Weights of a small mixture-of-experts language model, trained from scratch on English Wikipedia: vocabulary 16384, 472M tokens.
Below are experts of layer 2 (counted from 0) of a mixture-of-experts language model. Rows are named router (the router's row for the expert), up (a neuron's input weights, with its number) and show model dimensions 80-159. Each number is 500 + 25 x the weight over its row's rms, rounded and kept within 0 to 999. Numbers have three digits each.
After each expert's rows: a language model's description of what the expert responds to. This comes from a sample of Wikipedia text that the model never trained on.

# expert 12
router:525456483494496494506541535498467507506509527459516482553475481441463494512517507497465492544501484493522495491518536433514536508498465544511523504500516541529474524533495515505450527476502529530497508523508467466494482536507483551459517490
up0:501484538500476508506539551473509491499479527494486475453509480471511502483541531513510469542499519512518545491492462541482545555452472502491473498525502472518482459542484514506505538523513479483503496518545517512564481490519512503488475491
up1:541519537517457483482430478443503492508491480538518518547511477520512446502520506507517487539523495528509484455511472515459474527490478455466536522476515503538482451487472522515492484515508525507485508473506492495505488492467532498498480519
Articles and determiners opening an object noun phrase after a verb or preposition, such as engaged an enemy, the, their, several.

# expert 6
router:460507521487519486471536505502497528473502501504500489540512514549525467481478506473487505456509493466479517465542520476446540474492507483505508514474459514489477494464505531508490522533526540501495454485479538512525459477475531521537470525
up0:516466526545536512480536498517505488486528510508545486515493488511563503473521470497465557498495533506462533493501451485510526539510515459491541455466466552467485505485518470497500516492494557532481501503518520496498512502507515457466488514
up1:463527562520539488536516477465508474517466511543479463485498510481523479462512455511501543489505454458505504518519548502453499491511531543455494514525507497493482484536496495518509487506479515522504482489495506490529455505535491475490483494
Word pieces inside proper names and foreign words, often capital-letter starts or syllables, such as Rock-ef-eller, Hol-oca-ust, Azerbai-j-ani.

# expert 27
router:508494521548509530527482500528468476469495484506551522473490494533463510524457473510491509463528466463471508504543487514510465496527481478475495528491464502523494466443495468491550471498465457498498482532552516533503516498535505474522472507
up0:478497481525503507512493509496508503507418500526500522493486487518472497518490511482521500506504472504490512502509491542511515500566545498486509497513511501478506456501488487457512499496548516538524499471469479482487492489513478482546522507
up1:471526503479536485515501461475513488479526479487511496496510545500511496445493466520534491507532529490498476475510471479505499520479446500500476550535475487456484500486486480502521499490530493511487480552460527479484541521502500497498513521
Infobox field names and closing brackets before a colon, such as Born, Location, Coordinates, Time zone, Preceded by, Allegiance.

# expert 13
router:507531491488509483462521484522477508512505487520547532508513505486568481440482479480468495524512489481502501521514488467503551530470514529540486484516482506481519528500490492505477503481516537470495486493515504493492492527477438474497506529
up0:519565495511497520509491495498529494498461483498495556486527492505534520521496484510500515503500488508519523517525517500486466478489464490479531515507462464519508490487482481487544491478523511504497517530460488549482552494457494505504512484
up1:482510515521527496484492474470487529476512527458497493495498460537493481534457519491536532552509490488537490509484509537504487502477537532486536512505452483499464516496488523505459529501480505500478479518495479485509539459534516484512516519
Nouns for occupations, offices and groups after articles or nationality adjectives in biographies, such as lawyer, member, politician, director, government.

# expert 58
router:478524497492532508466488447526494523513452478498529495501539533502490431507523513540486486510513506527508497519462495454479506467493504533493478544542516489500478498470531501488474485500491482527481520488507477481477502494514486488488531477
up0:499519494558530508513513510535506514522534493531511513496489495465495457468492491485488508554518481522508521435492502493509500497525465522521523501481540494491489495463470470508480492505507490513496545476490481501526517500538469505505471456
up1:545483510486502518518500555509459523501485495473456558487484545463500528494490477495522532473503582485497514518528484511494525538494513520509482499479487520553487521560473508502518462491496483527503488553486498481470484511532497416492522536
Nouns for people, roles and groups plus who and field colons, such as presidents, politician, leader, father, team, members, Sport:.

# expert 51
router:514548501496501457460550507501467497504502519513522467488494492474508507485498462541438514535502500462487484518527541518468534539508472538516494497489475512521506503513517521495488501500480501509500494477498499508514446541478444542486541498
up0:521478518472509515525531499532514480523481469483498497520495558520469480506499443453511478499505500525536523555475490505545528470516461490497489497512509462492479536466518517516496483474484454518502498481508500516543528476527525491477481468
up1:467467515522473471481504577504487500485524510493479512499543462485524516540519504520501552529486441470540516532483513530497512496530506520499501495507511451490470475493498468518502497455495519500472504490501505543538474503529498499504502496
Nouns for media and music genres in arts articles, such as album, film, single, song, and metal in metalcore.

# expert 1
router:521459506453506526533488541475480512526501527432542482533462493497469504489541524499498482567478529545510500485499492459511541500528460501524501485500515545515510526500493462506477515487479518510522511533525467476469530494510473539511503512
up0:522525551477491522492519546475483475510507497482446499521491498470514459502483488518496520507517481516525499529482506533499526504471475522475466488536489514500538471521492505529514546506461504507548541493499525469490472496505579464483489553
up1:512517533493504482516500487508492486444501512466491523504509516519519471529470529509493523518495512484537457563525496505526418536503533486483516490526548523528528466466496548494488468480495487511485506488492439519524508524504517531517485476
Determiners and possessives after prepositions, such as of, the, their, its, many, and verb or adjective suffixes like -ive, -ated, -ing.

# expert 22
router:481530480537538531462536550463507515522432493558524511481459541507501488491501541503534502488504493472457526478481504472466472489501507514517508484478467506560521496498545490531525500512500491524487505500465533524531491469537467468492456468
up5:525477508472541499504511474463517472494492520450469512498484501519497483491537499496484516478517534497447510570491470510489479510541535489487507497547437509538489516455474499532520482510477521517493461523476510536525534492494461520463525495
up6:532493561452508522500491453489490478499490509529504506496520503535491529511511553510480489477502502457519541525525508472492493442474515494490498447496494485476517464505483515509450494507503514533497537508468494502473496486497535517506496478
First pieces of split or compound words, often after a hyphen or header, such as Tool-t-ip, stream-t-ubes, Hase-g-awa, Salt-dogs, and labels like Genus, Type.

# expert 36
router:530473488475534529547493526517509502465468506436486526513478507503500495516493496487487488499515520531525485476468503504503513483553491537536541486511519522482466501522512548494487500540528457463473488547533501465457509506544458527497485493
up0:509537518513474552467520542507523486449481445441478492451525474475461519490513513521451501498514500493472506524492483517506476492539484498487522526508463515539484493523512474537512517489486499501533486504488485479490485532507477479513497486
up1:467513529490523415501487461487490526478468520501501453476491506511449482517513553524495515543495527517484491530500495511530551560496505525470483503490516480465517497514541509485504448486464486521540497495495476515510544483485480519488542506
Verbs and verb endings following a subject in narrative biography and history, such as had, became, won, endured, began.

# expert 35
router:507492488465532513505466496478499487510538524440492465516519473477486511504518513499513479550520545517509492495521482476516528521537456533508509516527537503494447501500492481519483510503477513504510509562514516506463513509498468497484487454
up0:497503486488533496510501487517510525529497502487490537496493509493513495499491514535511501486513533500477499491534496522472517495477475468456491513521522546497489505512542516502494487453519453527485497492532475494504493503512517481504507541
up1:504503491443495507475498520475513503513479506537481502480472508466490490526477528493503485497479508523519518482498510535471507486493503447502456509439509461538509481445477501566470507516504505492505517522528502481541495538550493496492525515
Prepositions such as with, between, over, including, and verbs or verb endings after subjects or to, like discuss-ing, cover, serve.

# expert 30
router:502462479454460463527464554497496504511515490474475531496505482489481487497483488475500491481506506471549484498509511482489517504514531519524513475541524454497537480479544499448538471528459512472479502469458504518497526472490521502482485501
up0:501516502530497540470486494545504489524547512450507492480542502486491542531502475500475519524471511515493469531489489529548516515508451503478474471467518505501514485500497499458531486503533505459528490483510518480504486549498497495480466483
up1:485516488515467531492499574513469529476507493506447510514515482505459498519540511493511467498542506509512473533519518486483508484521464503465510506490534520493488477506494487538515509475495520506440471488478478481482529507465478495503501537
Word pieces in surnames and place names like Anger-th-as, Mayer-th-orpe, capital initials, ordinal suffixes, and colons in taxonomy boxes.

# expert 21
router:518460464453486501499485477503472462466467485463532469541500451507488510508505543506516506522486509514516468473493485499530481473556501510467545490472507500500461506464494539578477526488495473482537510535509518513457538501508510504510501500
up0:480471503496548524542519491531485489491520509491470469489504451467465497478520478517508539495487560507513517525534485525549524556491502471472461490487548532535484534542508500458514503546526511460465540528531538555486484494547512525555480463
up1:469487502506499500536542487506523523536470515447463520511499498518507483522476565518517519480475457555508484511484537533462509505491494502535488491495500507482489559487457510494470541504493499492470484526506501469476485505524484513494498464
Prepositions right after verbs or nouns that take them, mostly as, with, of, by, for, as in revealed as, form with.

# expert 25
router:538508479477529481507565434482492480527514500464467480541465502486468474493494479462473559538498504508494483516512510497499535473521526545511521494510478525507518523488478517490486478533544476494508495507476491476449448531494459537464506515
up0:517483529455484500520496493485532513520487517509487533506459469510511486496480502491471530492506497546516458496544507497522505496457504530519483526484488491487495475509521507488494508497532478482511459490469498506555476544497514507521453508
up1:499501494511521540487489543501461475514480506476496487478522478532479489489481440539504478451501492490500473487460509538502477507488458505505483506484481486434508493484485498534529538503513468498524490495513479513550521514510439491482494501
The infinitive to after verbs and nouns (managed to, campaign to), modals like would, can, may, and prepositions a, for, into.

# expert 15
router:477464485523503513480508532519519495495533518526498523473486458487484535506477489477493516513456497534508529516522516499514496530452536500485509501478530505501496524453502509487499486477492475509506530490500467508460503540530452491509531529
up0:478518478516474488445509564502492499466502544539472500478480482500504511467462493545543427466523509545528497515490484487508511512498497530500507474508498502534455491521458517506479493455539515508463547485536516504513517520495456525449484501
up1:485522502458527513509490489475530489490550457523482511497484525502475517487494522484526472521524467502485496512530542500519516501504477479490461455537521524524486513566491551515482532475480476491499480502481534491487509500478516551522508482
Table cell contents that are dashes, zeros, small numbers or blanks, such as –, —, - and 0 in statistics rows.

# expert 16
router:435470488470522474521481536489512479487487492557500542493467502543541490522493480481523466480538506506514502520501487481498495536469506465490506523501482472515501519463495529541545473512541507514525470494480503491544482440473490502492527536
up0:464503495505474481505500497495529536534479453505524496480485512483504504518486524477491523496504470541511537529484526485562538497520524510522490516503541473452480453505528500519496502521490496525494473513459508468527484516508474524464493497
up1:459479517484461500479512508478479489538489493545491525537517426493501443512495491491563503472517517524542486503492513510503472518535496518480526518471481500472488534482456506540517514505501491503542499478470517515461496494499534498505522537
Single consonant or consonant-cluster pieces inside foreign names and taxon words, such as Drob-n-ý, lem-n-iscatus, Chowd-h-ury, plus -idae, -ensis, sq mi.

# expert 0
router:537506481505520484494510494501493463466487516452495507528442459481483508500508505484462515494487484502504489493519525519510519531471508572481533499503480555487451517462434498522479496494471482502521502468458481482517469515470507540501504488
up0:495486463511469486470522508503493525529494501521494504488481522513459497496501508489531530490530492508518467487470529455513526494476510488478473530486465511495537490404490480531531499464462520459532520479475490516490493535483522482485492536
up1:548468520457451486479490511520478496504501495493521500505491514485485556524475508501467513522536527544438540565484487499485507539507472500487523499524504535498495531502540504525469527445484474535492521508484513480473492502499490562489468516
Articles and counting words starting a noun phrase, such as a, an, one, two, first, including digits in tables and "three-aisled".

# expert 19
router:505524491537505447472493450468530492526523525488493470474463543470496532488525500470470529493514463515484537481510487506467484466530491484499498481474494502492517518491540503437493490486487436457469514485504530525535445480469487511518466460
up0:527490480471490495500437501474531488513518507459533527514515499549492485551520517513526485503522521476497530538526461500509480518474493528498521491501506523510513470473500490484515541480489509488486570512512529474517477494508509491494493523
up1:489476517473452502527512506492489493509498485480509514543488487512503443488571505533467470489486539457523463505484516538510453486539455466516491514490479523504474556489541487448520506507474496517490535501498491469520543479516504479489511511
Single letters and short word pieces, often capitals or inside names, such as S, F, O, U.S., and the -ist in bist or aorist.

# expert 39
router:534495513516488547525460472471494494545473534455470515472502491508494478496528537474477491505500470508480529488511473500544471461489486462450466491496507498489512501461515510459459521514470445471486493524493500534473525460502538500474492469
up0:504506476469481496488511472430483532528527483499489531503531479514524499480501531506550504549542491492562521516508496489501498496494514487498444534495555486469497461521509471517475471469431481502473522478449512538490509507506515483467529468
up1:503499542540498530514539510503502446458548483497497460513486485534550501511492516504468464536473453478499541526471526480518515502501447475540541486511507510493496517530497475490505515528471501513478493483527527467527500487484523506503527478
The word of after nouns and in fixed names, such as Coat of arms, Party of Democratic Action, History of, Siege of.

# expert 53
router:487526494553487525503511505524499493473501460513521505500513542515523479489513473505528490522510479468527503460483496451508513477488519503501455553529453493541518509538535502515521528564510480527496490477515535522503484485519492490511480527
up5:508538494492532472487501508509523483487485483507468492472512571470529523500465525471497521494504547481518519461518493483509522514512485476484463504497473496541482534468537485479454494515513486533511503482518498554498451541473436522487548517
up6:491505470536545492509486494535511506475462506444479514494494519499486477492503489498514502452509512504486434546486426497472538545553502536511471512497476485480507481519536529529527497476523464445525461473525509502467502504535541521504478518
Closing parentheses after birth–death years, line breaks, == heading marks, table separators, and is or may after article titles.

# expert 29
router:473544494477509531515486490531495537498462477538509534554452479510483464515505499472514503494452447474563465515523516502502495501485521500489484542513493510481489504519531521487545472470508510509489462504508547504465448544513513516511496524
up0:467523535485523529475478489471477510536525497491445515493467484513505501468447504457488490477488517474477516480509498476450514506544527499506472505543521506467521515485516485493500524537466505499520517535534535489534533468459505499492516515
up1:497503494540466509530513454519504535509509483559543465520458494527501492514483534493521505522519532542465531526543518497488557513489478495504478485456525486507510517475516488460491488475468499547466507513470478479509517554469545498480510487
Abstract or locational nouns ending a noun phrase, such as place, position, status, role, home, plus invisible characters in coordinates.

# expert 54
router:481462470502511520499501508485471482496481497466536507462488515460515501464500510509455486489472486531528471528511475525530468518515520497506448466485517515509502464454510480503530500456490527506525471511531459522485528468539508491459484522
up0:478494531466514470473505498525470512494528516513508530508529497495550542473520502480511474476509474502512466512511483510533495466558496520537497535449482492417492549516477510517545504514511501522552483492483469488479520516506486526519488503
up1:528509486549517486536484491546506524501497482510475504478479510501480502559478494506498525512500528516501516488479489520525466505490510495506561514490482489500502498485521467486490515520518517528514502512522512497490518490506526510548495464
Place words in geographic contexts: in, of, within, compass words like South, North, West, and colons after "Province" in infobox.

# expert 11
router:456520491479503490500492458547486489522514449463503532465544494512480496492481530482514480486501514510525546477496527481506496518461497488485507512501534515527514475555518473473455536519523550465477497530532501519525526506472507525484498497
up0:503519493460508476498498472547486468545483516534525499510508492495527521504513496514478532526477506464519496484529504506545499504481535493507513513481514497477470495504529454527518478508519514469484527519500481499504515502462506488515505538
up1:512480537558501474478510481409525466517498521512467481498481496468481473510498557510510506545493471496507514494510484546484512455498509515509515446545512510481498459527477512466509567498481551474523534478455494510513504509518495516490503502
Byte pieces of Chinese, Japanese, Thai, Cyrillic and Greek script, plus = title marks, table pipes, and name pieces like -ová, Al, El.

# expert 4
router:520542482492496519496510520461520499535553510453511519505526492461537490510528498477542505515498481531517487476484517490506534516503473451527539503500512464490503502543465537499482533497465542516514537470521457540483512492512500494524467487
up0:530464466519506466443490491534491493518500520474506491487479511516486490536530515504527501530503506536522492478508512512547507471513455525480475505468473530495505474501518490470487520454506469493450489477490527480511509498511495525440507480
up1:507462482556474503509468502517515481499521532490498455537528520504485490492518484489481510528490507496464485506522519512459485502465453482503488521464487486477492489483483431520521525517539523485515488507518459497485479481498494522505532534
Hyphens inside compounds and opening quotation marks, brackets, dashes and prefixes like un, pre, sub, as in nickel-silver, re-issue, "When We.